{"d_shared_expert": 0, "router_score": "sigmoid", "normalize_top_k": true, "balance_loss": 0.000134, "norm_eps": 1e-06, "beta2": 0.99, "batch_tokens": [32768, 65536]}
Below are experts of layer 3 (counted from 0) of a mixture-of-experts language model. Rows are named router (the router's row for the expert) and show model dimensions 416-447. Each number is 128 + 24 x the weight over its row's rms, rounded and kept within 0 to 255. Numbers have three digits each.
After each expert's rows: "mostly gets" lists some tokens that are sent to it at least half of the time. This comes from a sample of Wikipedia text that the model never trained on.

# expert 43
router:161136142141158134095160103108086150132111122136114110164153121105152132082132143142073169138138
mostly gets: " year", " years", " career", " League", " Re", " Sa"

# expert 7
router:136086115145136102111110131101097156092107133147101160124145119152150096147115121123130097125122
mostly gets: " |", ")", ":", ";", "\"", " –"

# expert 16
router:117101119105153109103110157113150100100121111158114158116109114119146142138144139127121131141146
mostly gets: "-", "–", " A", "F", "N", "H"

# expert 13
router:150126138127143132146149119150121102092124104131085144150096114082147139147095148147101100152114
mostly gets: " |", ".", "e", "s", "es", ")"

# expert 17
router:120141105149136100132130139158134107130141143144109062148139164115148140089122107135103126117120
mostly gets: "|", " |", "\n ", "\n   ", ".", "\n"

# expert 21
router:171133167122136091116113111146128125067109134163061127152153123121160132119134135119135126147091
mostly gets: ")", " American", "}", " 2014", " States", " 2020"

# expert 56
router:138148125117115077135115124136129098118125118184081129110149135148160143134129087116097170147148
mostly gets: " In", " May", " August", " September", " St", " January"

# expert 11
router:120133114140097161088118132141076116131139083162109070100113085158143151143129129146113150116153
mostly gets: " of", " the", " The", " to", " in", " on"

# expert 60
router:150118111083124079105109156168114124130114092133100115169125123169125122166134108148143137165126
mostly gets: "-", " (", "–", " \"", "/", "{"

# expert 10
router:149125108184101114125127101095122125139163128132156147137095114130166116153141116144102124116148
mostly gets: " the", " a", " The", " his", "The", " her"

# expert 53
router:111127137117112133091076165131083112116142139118132135143134123114115105162141126120116149114087
mostly gets: "|", " \"", "-", " man", " e", " San"

# expert 26
router:123132140138098178130146144143131146129144140131092104110188163102121092175129117107180124163123
mostly gets: "\\", " \\", "irc", "por", "anie", "Le"

# expert 19
router:151118129075127155154143146097175100154151140139149130103118117109141136143121125138119135174080
mostly gets: " to", " for", " a", " this", " would", " can"

# expert 31
router:148099129152144111092107166106137095139162147127112145104164132111142136109109097141163164118104
mostly gets: "  ", " also", " T", " one", " first", " This"

# expert 37
router:201146136144109132112136122144120129144121154158120126124123137141132097165106087110085153158116
mostly gets: " |", " and", ";", " but", " or", " &"

# expert 18
router:141102124089132122127120133094147120127150105156134115098145104175120135109137135106141131186128
mostly gets: " used", " which", " where", " use", " said", " line"

# expert 57
router:123127106139163149109141117103131142059120096140090132129164141157157120152142107133129112196136
mostly gets: " years", " year", " life", " age", " century", "21"

# expert 50
router:132108152153145068117118126132135161138171120147148121139128140113158159074141142097137147136133
mostly gets: " not", "{", " would", " can", " so", " no"

# expert 49
router:094077165120130151097126120152158145152128164118136115122130136146151115137146128132137146170136
mostly gets: " Paul", "zi", " King", " France", " law", " period"

# expert 42
router:132141095110138079083108144081110102118125093146130150119156101124132141121113136109103181138102
mostly gets: "ted", "ical", "ics", "ated", "ized", "tic"

# expert 52
router:115102124131131161108118127165127154116153131143132123112148171094117098138160131086193132126164
mostly gets: "^", "ti", "si", "ici", "eri", "iti"

# expert 27
router:094141158123126083113130128121107134118119063124108130115124103137137141125139135077107138165099
mostly gets: "ed", "d", " On", " Ed", " served", " such"

# expert 35
router:161108129133103144103115142088105148096145148143125117140142056113125127119142105141122145108084
mostly gets: " he", " his", " her", " it", " He", " its"

# expert 47
router:137106119147112114152134150105127144125164105142056123152152164136120106124124136154101153139174
mostly gets: " Party", " line", " election", " Votes", " List", " Candidate"

# expert 36
router:085111137140148108098121089132118164134131160117120102127089146108138107149112136057122157171119
mostly gets: "^", " |", " Ke", " Tur", " Ki", " Brown"

# expert 24
router:151132134164117104101135148135131129130101106126085099113099129177159159144121171123104169220099
mostly gets: " as", "as", " been", " As", " being", " with"

# expert 55
router:123119139125141106112101116133139107097134105151110130129110071144157126131133158123125148200154
mostly gets: "h", "ford", "am", "berg", "i", "nia"

# expert 48
router:080070144136155118108161110155094119121144109157119124141151128121172150108141138169117108168102
mostly gets: "|", " 3", "1", "3", " 2", " 1"

# expert 40
router:158077125141130135154137164128123153130129135180057119118172095110110115123164143132127146125117
mostly gets: " California", " FW", " Brazil", " Nominated", " Battalion", " tournament"

# expert 44
router:127104146124091134133124140117124115127111153130139106085110108127144133133157120085201153146154
mostly gets: "ass", " ass", " United", " Vol", " 2000", " l"

# expert 54
router:149113126165162148148104126102083133123138143130143127110096131104177119129146097109146130129136
mostly gets: "H", " C", " p", "R", " W", " L"

# expert 28
router:111133143154144162121137092115106081082114110122068120136142164136164124098133146148133133146145
mostly gets: " first", " two", " been", " all", " three", " was"

# expert 15
router:143119173136078140134132138107124128114118117147113102095177165114095132132131128103108161130168
mostly gets: " †", " MPC", " *", " Japanese", " president", " ship"

# expert 45
router:154109130155102148129125104148122178129123119160105136129146125127125116144125087082119111153150
mostly gets: " he", " He", " she", " She", " John", " Dr"

# expert 8
router:152136153129147114129123134124092133132135148169116133153165132136165111111115129126173123131144
mostly gets: " also", " made", " later", " such", " some", " most"

# expert 1
router:098114125137128153101082149167093096101087132127133105110120103132160106110103127107131126114152
mostly gets: " and", ",", " with", " is", " was", " be"

# expert 32
router:126107152140115119131155128152133141050104131182073171105174064152146108132109113136165140198146
mostly gets: " York", " James", " Robert", " Mc", " David", " George"

# expert 4
router:162096156141117152137114135154110141109122134144049118145119100131114136095148141120119140106115
mostly gets: " 2020", " 1999", " 2022", " 2005", " 2012", " 2023"

# expert 14
router:105151152155170105100183145137125143156121151124111166128111154186171106142132116128123110190112
mostly gets: " it", " after", " first", " during", " This", " there"

# expert 61
router:121098129095117143122138151094115113112122110140173158101152143173132070108154119127176149182119
mostly gets: " also", " first", "ted", " only", " later", " such"

# expert 20
router:119140099110125142091129163130101102107110069151107140136150130110159121129105142131140133126162
mostly gets: " 2", " 3", " 4", "1", " 10", " 5"

# expert 12
router:180068134142114068155115116147129094139158142133109156125106102152134136125122092160104100100076
mostly gets: "-", "=", "–", " \"", " Al", " al"

# expert 63
router:100098131145120141118110129083137125099131124151143135078121115091143078112131102082138095150101
mostly gets: " Z", " m", " South", " Al", " co", " K"

# expert 59
router:112146173147108106104076146131134140109133115132106123100120124112155097146148145110096119141142
mostly gets: " United", " May", " August", " September", " January", " March"

# expert 25
router:148098147153103125101072137132130123118143099188150141100157078125122131137091119104140146108112
mostly gets: " American", " University", " World", " film", " National", " family"

# expert 30
router:123093140146177130115122164136151110102155131133153138117126081117148123084132117132151109118149
mostly gets: " is", " are", " has", " were", " have", " was"

# expert 39
router:134097095149138104106134103149118192133124149116167117140127108125160153101126168117133166151129
mostly gets: "ti", "si", "ci", " de", " O", "hi"

# expert 0
router:150140145146155122138155131153112151065143152179041125057135095116133121127127101080127108141107
mostly gets: " American", " John", "ton", " States", " York", " England"

# expert 23
router:121134138120122152173111157141117096145143119121142161107159139118141125137131079146124163155173
mostly gets: " p", " C", " E", " co", " di", " al"

# expert 22
router:114100160135149173117075164125104115127141120157170103149123133150153089188091135098123164151090
mostly gets: " years", " name", " School", " part", " area", " age"

# expert 58
router:125186112113157116097099133141100125086139080168082145130139078129153083139099161136127098164069
mostly gets: ")", " of", "o", "a", "}", "]"

# expert 9
router:087117106113139111102081130142091124088166130133104114101133113131123133121124097152170104152126
mostly gets: " (", " \"", "'", "–", " M", " New"

# expert 38
router:149117127126144134125124094094101107154158169142159137107114111151131093128097133113146121121117
mostly gets: " he", " which", " it", " but", " He", " who"

# expert 51
router:111159135099111138142141096122125126116156144131110136116101133130144136150122142128119151128110
mostly gets: " (", " =", " +", " .", " −", "′"

# expert 2
router:180128096105169126096152168128136101088149126153100112128130159155152142155165165112138139162140
mostly gets: " Ad", " int", " 2005", " Av", " Jr", " Ol"

# expert 62
router:115167102114136148091061133134114109138121113111122121094120105114124108163088106100123157130156
mostly gets: " of", " to", " in", " with", " on", " for"

# expert 41
router:096125131160146115119134156107124175068165123129112128108147122133167135114107158127149129102132
mostly gets: " per", " Le", " Li", " Si", " Per", " we"

# expert 34
router:156114174141157105119115155119122120097144156117146107139086141131152102125109153134141132143107
mostly gets: "mb", " rec", "bil", " Cre", " Rec", " Air"

# expert 6
router:107115122100135088115098101116157138113144127125130104093140111151144106127120136122120135140124
mostly gets: "\n", "\n\n", " \"", "\n ", "{", "″"

# expert 29
router:094106135129121108089103174123091103133121075143139089120154132124117134173114138086127161137128
mostly gets: " part", " Party", " member", " located", " head", " members"

# expert 33
router:119099120098133135118126154099135088109122135133101126116137156149153164112174138122137161118113
mostly gets: ",", " to", " for", " between", " during", " through"

# expert 46
router:140137128130123105133166151120088159124171136125120109081160147113126156143148154131169163173176
mostly gets: "_", "\\", " Anti", " Serbia", " \\", " NE"

# expert 5
router:129104117114125132092157138144138110113127075156133155125167095159147064101174146125135133123126
mostly gets: " that", " which", ")", " and", ".", " said"

# expert 3
router:128092108190105110101127089150128118125128067175117130087157139125154141127087140112122109135131
mostly gets: " a", " A", " an", " New", " American", " two"